Weights of a small mixture-of-experts language model, trained from scratch on English Wikipedia.
Size: 14 layers, width 384, vocabulary 8192.
Experts: 20 experts in each of 13 layers, a shared expert of 192 neurons.
Below are experts of layer 8 (counted from 0) of a mixture-of-experts language model. Rows are named router (the router's row for the expert), gate (a neuron's input weights, with its number), up (a neuron's input weights, with its number) and show model dimensions 256-383. Each number is 128 + 32 x the weight over its row's rms, rounded and kept within 0 to 255.
After each expert's rows: a language model's description of what the expert responds to; "gets" lists some tokens that make up at least twice as much of what it gets as of all text. This comes from a sample of Wikipedia text that the model never trained on. Tokens count by the router's weight.

# expert 16
router [184 169 138 138  90 104 126 174  96 138 112 148 127  81 155  93 154 162  88 134 131 109 135 102 158 185 173 108 107 172 115 107 180 139 135 157 149 135 140 101 138 130 128 138  61 127 162 158 134 145 175 157 160 172 127 140 243 139 221 134 148 103 128  95 102 101 155 174  99 151 134  93 100 116 118 153  79 141 130  98 178 110 100 109 134 160 144 153 179  93 141 172 145 172 122 126  88 109 114  93 111 161 126 133 124  90 121 112 129 100 134 161 146 132 143 117 138 192 153 103  72 116 114 151 189 185 144 116]
gate0 [ 94 109 111 123 145 136 153 122 148 184 145 119 130 224 142 155 104 129  98  95  94 100 189 176 120  59 157 143 132 112 179 166 134 132 141 123  83 136 112  77  82  87 109 105 118  61 107 116  48 101 169 120 125  67 128  90 107 168 110 157 135 193  79 103 146 106 163 145 135 113 114 175  83 203  85 148 125 136 159 135 161  73 107 149 158 122  98 144 165  43  93 127  98 143 161  81  75 149 121 122 164 171 124  92 151 132 101  73 103  75 147  86 118 108 128 111 157 112 136 143 141 199 147 168 127 159 144 117]
up0 [161 140 146 136 146 123 125 108 114 126 172 126  66 149  82  75 122 154  72 151 244 134 146 120  71 127 128 199 152  90 136  93 112  86 139 109 154 133 109 156 109 142 133 141 139 139 109 199 129 158  68 134 173  98 156 128 151 148 147 185 113 126 143  66 134  99 108 111 162 164 150 128 159 112 112 142 167 140 109 128  97 194 171 118 199  71 123  76 134 131  79  97 170 139  83 186 156 131 151  75 106 129 150 175 124 180 141 141 100 159  73 144 140 146 130 141 139 167 103 134 105 100 108 155 189 130  93 124]
What it handles: Possessive pronouns his, her, their, 's and family nouns like son, wife, daughter, plus suffixes completing words like cous(in).
gets: " his", "'s", "in", " her", " their", "er"

# expert 11
router [128 160 104  91 114 109 143 129 135 168 108  90 167 130 145 157 203 126 123 118 114  79 159 124 101  69 155 111 138 143  43 106 194 129 109 143 155  84 136  99 154 116  67 166  57 138 139 138 116 147 123  91 145 175 101 139 151 136 139 156 124 148 143  81 134 123 169 122 120 142 164  55  95 108 140 195  90 159 124 108 131 176 118 104 150 133 127 123 189 156 147 117 109 137 173 154 102  70 115 120  72 149 124 185 174  70 164  67 134 104 122 137 127 150 130 105 178 173 142 139  77 137 161 100 136 113  89 133]
gate0 [ 79 130  98  97 113  65 120 178 120 218 115 125 108 146  94 109  98  96 171 161 112 140 142 156 140 101 176 136 159 133  47 106 101 113 104 149 166 109  94 157 114 141 163 154  76 126 169 208  89 147 132 102 176 134 165 152 146 125 171 148 118  77 117 118  60 132  94 153 160 149 157 158  80 189 130 129 133 106 139 123 133 182 136  97 152 185 175  99 174 130 124 168 122 154 171 126 124 175 173 105 165 118 127 160 100 130  68 116 139 140  91 162 149  93 182  88  78  83  74 181 146 156 141 133 144 128 103 146]
up0 [117 105 145 113 160 160  77  65 139 153 137 118 141 128 172 174 122 164  57 135 144  87  97 187 118 111 155 110 120 153 104 147  63  83  72 146 140 120 122 106 137 139 161 219 112  37 122 150 144 131 179 106 102 172 122 138 107  81 127 150 107 160 134 102 154 146 157 182 113  90 104  66 171 172 154 131 145 113 116 162 147  92 102 142 135 127 138 165 134 131 134  91 132  80 131 144 154 158  93 126 124 153  90 180 139 158  88 110 156  78  88 104 121  95 163  87 114 159 162 145 130 125 125 163 101 128 179 170]
What it handles: Second or third fragments inside words split mid-spelling, often after prefixes like re, con, pro, as in speaking, conquests, inquiry, struggle.
gets: "p", "t", " re", "m", "re", "qu"

# expert 9
router [138 108 202  44 130  66  96 139 113 148  82 149 119 116 143 133 172 161  77 179  97 112 158 144 130 123 180 117  72 192 123 107 160 109  54 135 175 158 168 143 131 162 139  82  37 124 180 131 147 130  90 109 161 146  83 102 148 170 172 161 123 105 125 101 113 156 143 191 120  83 165 102  73 106 123 149  81 127 117 103 162 107 127 121 208 127 109 129 113 133 122 163 138 147 122 108  84 153 108 124 124 191 103 147 153 132 171 116 122 105 135 149  81 135 159  55 205 187 132 119  86 135 142  73 189 125 100  85]
gate0 [105 209 142  68  77 131  87 167 165 181 107 117 186 124 124 111  73  94 103  28  98 150  93 124 154 226 151 130 123 131 134 132 179  79 103 129  40  92 158 153 161 161 127 110 147 142 118 103 163 169 149 105 160  98 114 115  89 140 163 172 131 181 151 182  92 176 118 112 122 150 153 115 197  64 148 106 138  92 144 116 116 140 163 196 183  95 104 118 165  98  99 111  96 148 105 146 138 108 131  91 155 135 176 101 111 151 171 122 150 159 189 106 156 150 168 151 179  69  99 123 147 124 121 120 112  75 114 101]
up0 [158 111 113 159 208 129  95 126 133 117 141 134 120 179 132 135 145 186  91  80 146  90 117 129 132 165 157  69 119 147  87 121 117 146 154 148 206 104 142 138 131  63 153 106 108 147 107 111 162  93  95 150  63 155 150 129 138 130 123  99 126 123 192 139 166 125 126 165 171  81  85 127 112 106  96 194 136  81 123 102 132 174 162 150 126 200 112  99 113 129 174 157  61 162 126  97 161 162 112 163 166  98 124 136  80 131 134  41 139  74 139 134 149 131  63 127 144 103 139 106 157  98 156 134 129  94  99  91]
What it handles: Commas, opening parentheses and colons after labels or numbers, as in Infraorder:, Released:, born dates, vote percentages, and country lists.
gets: ",", " (", ":", ";", ")", " –"

# expert 12
router [174  66 135  87  99 101 121  87 122 180 105  95 128 143 164 111 171 155 102 128 146 140 171 134 127 184 167 149 101 177 162 116 142  90 117 197 120 139 134 137 117 159 166 168  71 138 184 124 128 150 149 177  86 125 111 130 168 142 156 178  98 144 149 114 141 159 152  98 118 125 147 139 110 125 161 184  98 142 154  90 163  67  84 100 139 144 131 162 160 104 124 158 152 147 101 110  97 124  71 160 131 150 168 149 162 106 148  79  64  83 193 123  74 157 105 107 127 150 151 166  90 148 143  89 211 137 143  72]
gate0 [127  96  97 186 150 113 165 169  94  50 102 129 117 115 156 124 143 121 170 138  83  84 147 137 146 122 134 113 141 151 114 168 127 130  91 102 209 115 127 119  89  56 130 198  54 143 149 108  84  87 129  86  61  47 121 160 144  91 118 127 119 112  92 109 127  78  94  98  91 113 146 107 112 103 102  89  82 101 116 121  93 181 135  57 134 121 139 126 125 143 115 130 125 102 156 137 126 131 104 162 124 160 114 166 155 126  99 158 136 138 114 118 127 208 113  84 142  94  36 173  60  79 150  82 140 180 162 156]
up0 [107 124 141  99 130 158 163 127 187 104 160  93 108 123 143 116 120 125  95 128 142 142 144 151 143 146 186 117 100 106  67 120 134  66  95 105 116 200 142 153  98 191 127 178 147  70 168 112 147 149  62 126 101 160 169 143 168 105 126 150 142 169 133  68 164 145 170 146 129 148 137  82 116 168 127 172 132 128 119 133 136 169  97 141 158 128 163 200 125  87 165 126  84  70 146 126 144 130  98 115 167 119 170 170  88 142 103  94 168  26 172 169 176 106 121 154 156  93 137 129 142  89 139 146 141 152 130 113]
What it handles: Determiners and numerals like this, same, several, three, following, and ordinal suffixes such as 16(th), 9(th).
gets: "th", " first", "1", " two", " this", " other"

# expert 7
router [175 148 121 105  88  80 155 158 125 106 115 159 148 124 153 139 154 118 127 170 150 121 131 117 166 124 134 162 131 214 166  99 193 124 138 143 191  97 120 133 144 123 112  89 102 145 219 126 135 176 129 147 152 125 127 129 151 160 151 150 150 136 140 138 116 135 120 136 130 102 182  89 111 105 153 126  94 159 132  84 191  80 121  93 161 134 133 148 124 105 163 161  89 133 109 104 111 125 111 136 152 126 103 153 188 101 173 122  69  93 182 153 116 175 154 113 129 165 171  90  70 157 126 129 128 118  87 110]
gate0 [124 209 216 117 138 153 162 149 160 126 150 164  54 114 125  68 131 103 157 165 129 136 134 130 101 117 118  61 157 168 149 167 100  93 110  99 113  85 140 151 114 114 141 141  78 159  90 114 146 174 183 145 126 147  92 147 129 113 107 199 111 104 160 100  47  86 141 125 121 161  62 112 103  78 162  83 189 108 135  97 122 149 141 167 170 103 105  94 170 117 102 145 106 119 126 117 113 113 153 123 113 141 164 105  78 106 115 197  94 112 154 115  90 122 113  83 117 154 177 114 171 168  93 162  93 106 108 153]
up0 [136 171 197 134 124 117 152  94 140 137 124 122 165  45  99  92  88  79 132 148  85 205 120 142 166 113 115 147 136 105 132 107 166 145  81  67 192 140 197 100 150 132 140  89  78  66 157 109 155 122 135 133 103 132 168 123  83  77 141 135  96 159 122 128 117 158 110  86 154 131 185 100  99 167  99 114 142 121 175 189 120 114 119 101 100 125 113 131  99 145 120 129 182  79 113 154 159 135 156 120 105 150 116 184 116 169 123 174 159  77 142 136  62 229 154 116 168 138 157  44 104  96 134 118 146 142 151 158]
What it handles: Copula verbs was, is, were after a subject, plus capital letters inside codes and abbreviations like asteroid designations, team codes, CD, MF.
gets: " was", " is", " were", " are", "R", "T"

# expert 6
router [134 110 116 100 105  58 149 135  94 107  88  90 125 128 148 108 176 156  51 180  96 110 144 139 126 146 147 156  42 155 133 114 164  90 136 136 184  96 162  84 117 177 107 154  58 148 172  99 160 123 123 111 121 110 143 118 177 125 156 141 119 100 140 109 118  90 163 144 161  84 180 123 102  96 141 157  87 148 164 115  97 134 101 158 193 132  82 121 202  98 138 168  74 132 134 119  83 135 109 101 133 218 137 153 167 112 163 110 149 108 175 162 122 129 173 123 106 191 135 104  75  97 151 116 169 133 152  82]
gate0 [164  87  85  66 129 133 133 115 124 171 154 185 164 149 158 143 147  79 138 160  65 173 203  28 157 120 152 123 121 116 101 161 136 114 130 144 150 164 159 189 165 109 116 114 147 147 170  95 108 119 116  87 105  95 183 148 130 131 156 115 151 133  60  74  85 150 151  95 205 129 116  63 141 170 121 164 126 172 138 110 122 177 146  99 153 137  99 162 117  82 164 140 140 148 114 127 113 131 124 143  89 146 129 115 112 147 111 138 108 123 148 141  97 116  89 123 103 142  99 110 108 177 119 125 138 110  57 179]
up0 [124 119  90 117  88 109 114 101 125 104 153 149  58 132 105 102 145 134 138 120 142 141 177  83 166 188 138 132  98 113 152 131 148 105 140 145  92 113 176 117 124 135 195  86  96 139 155 176  91  87  89 173  95  89 111 106 141  80  96 176 147 136  60 109 114 178 160 112 157  92 172  66 136 153 102 141  94 131 153 151 117 151 118 135 128  97 138  99 102 153 147 122 116 135 151 129  85 151 124 132 116 149 180  99 107  59 151 172 111 126 122 150 133 132 121 113 114  95  56 110 130  97 158 158 155 151 169 141]
What it handles: Clause-linking and, but, or, commas, auxiliaries had/has/have, and -ly adverb endings in descriptions, as in distinct(ly) obovate.
gets: " and", ",", " to", " or", " with", " had"

# expert 0
router [168 122 142  84 131 110  94 128 145 120 118 180 170 148 174 180 170 151  94 174 131  79 124 147 171 189 159 117 143 215  83 130 164  80 108 156 171 108 143 114 118 146 123 127 104 105 192 127 145 119 114 143 102 175 132 105 175 145 136 143 186 142 164 124 114 158 159 189 115  58 123 105 136 116 129 155  73 166 149 122 183  86 119 118 164 146 145 113 171 101 178 117 130 144 117 115  92 132 129 141 162 207 151 146 178 137 174 138 123 132 170 175 122 152 143  69 148 171 135 136 105 145 138  97 119 139 136 159]
gate0 [ 85 133 143  86 104 140 109 121 131 121  95  48  67 114 134 145 143 181 137  87 115  81 126 168 166 177 162 109 149 101 131 119  67 131 147  84 150 102 156 104 158 167  98 146 141 169 133 116 162  88 104 104 185 164 168 128 116 102 132 116 107 102  82  85 121 156 176  69 136 143 172 169 116 138 120 162 170  89  85  66 219 153 168 155 123 152 105 124 115 152 116  98 118 128 155 150 128 132 154 129 124 110 131 149  96 105 151 172 151 149 173 146 177 173 138 112 145 109  94  86 114 114 134 166 111 105 113 138]
up0 [139 147 140 131 176 150 134 155 130 128 167 138 167 100 162 119 124 155 127 117 118 148 161 135 120 119  72 154 169 125  98 124 153 129 157 152 108 121 170 125  33  57 138 147 104  87 163 124 140 181 139 170 172 144 115 125 127 167 150  85 107 184 113 141 150 121 111 148 185 162 180  74  84 160  77  80 104 126 172 117  73 101 194 140 104 187 119 109  63  94 128 130 110 101 140 102  86  77 124 142 112  83 148 158 135 129 135  68  84  96  85 106 120 176 176 176 123 122 140 142 151 133  88 195 147 112 176 113]
What it handles: Single capital or lowercase letters opening a name or code, after a space, pipe or parenthesis, like Nintendo D(S), 2000 Y(A), N(iehaus).
gets: " D", " L", " H", " K", " M", " N"

# expert 10
router [171 124 130 131  97  97 153 121 116 147 123 136 121  74 133 108 130 165 120 190 120 125 110 104 129 156 205 120 135 143 129 102 187  89  98 142 157 109 185 125  98 115 108  80  90 133 185 136 103 151 146 120 150 102 116 143 147 171 139 162  98 116 143 107 117 154 171 129 135 129 117 168  82 152 169 161  73 155 115 131 201  94 104  85 187 131  97 142 175 143 140 133 114 146 127 118  97 106  91  82 100 134  68 145 162 117 191 116 139  63 164 174 156 179 150 106 128 201 130 156  80 149 112 106 118 137 113  78]
gate0 [157 116 111 123 165 161  78  62 119 140 139 142 130  82 161  58 164 121 114  89 125  80 204 105 138 143 132 155  90 100 146 178 100 200  85 148 160 114 129 159 134 162  64 101 162 137 170  72 159  78  53  99 120 104  79 152 151 116 116 132 192 158  63 145 113 197 164 107 183  64 145  87 161 140  90 155 133 168  94  88 126  77 158 116 117 119 168 212 140 127 109 148 132 155 176 131 106 107 118 117 114  87 129 119 128 140 127  84 134 133 110 123 117 119 135 102  74 145 138 245 130 184 199 199 143  95  88 174]
up0 [138 130 110  69 145 139 171 139  60 132 196 126 170  98 150 149 158  94  91  97 160 134  52 140  32 137 118  94 138 109 144 177 170 129 131  63 175 143  76 175 128 120 194 158 173 128 136  99  88 151 132 134 165 187 143  94 118 178 115 158 116  96  98 138 124 132 107 121 146 129 113 136  86  87  97  75  83  97 158 133 121 129 150 148 130 153  87 137  91 148 152 122 111  84 102 134 152  66 134 118 163 129 118 140 115  31 152 128 144 151 132 127 135 126  72 145 107 125 105  43 113 106 125 126 167  54  86 100]
What it handles: Pieces of Slavic and European surnames like -ov, -o, -ić in sports tables, and subject pronouns he, she, they, it.
gets: "o", "y", "i", " he", "on", "l"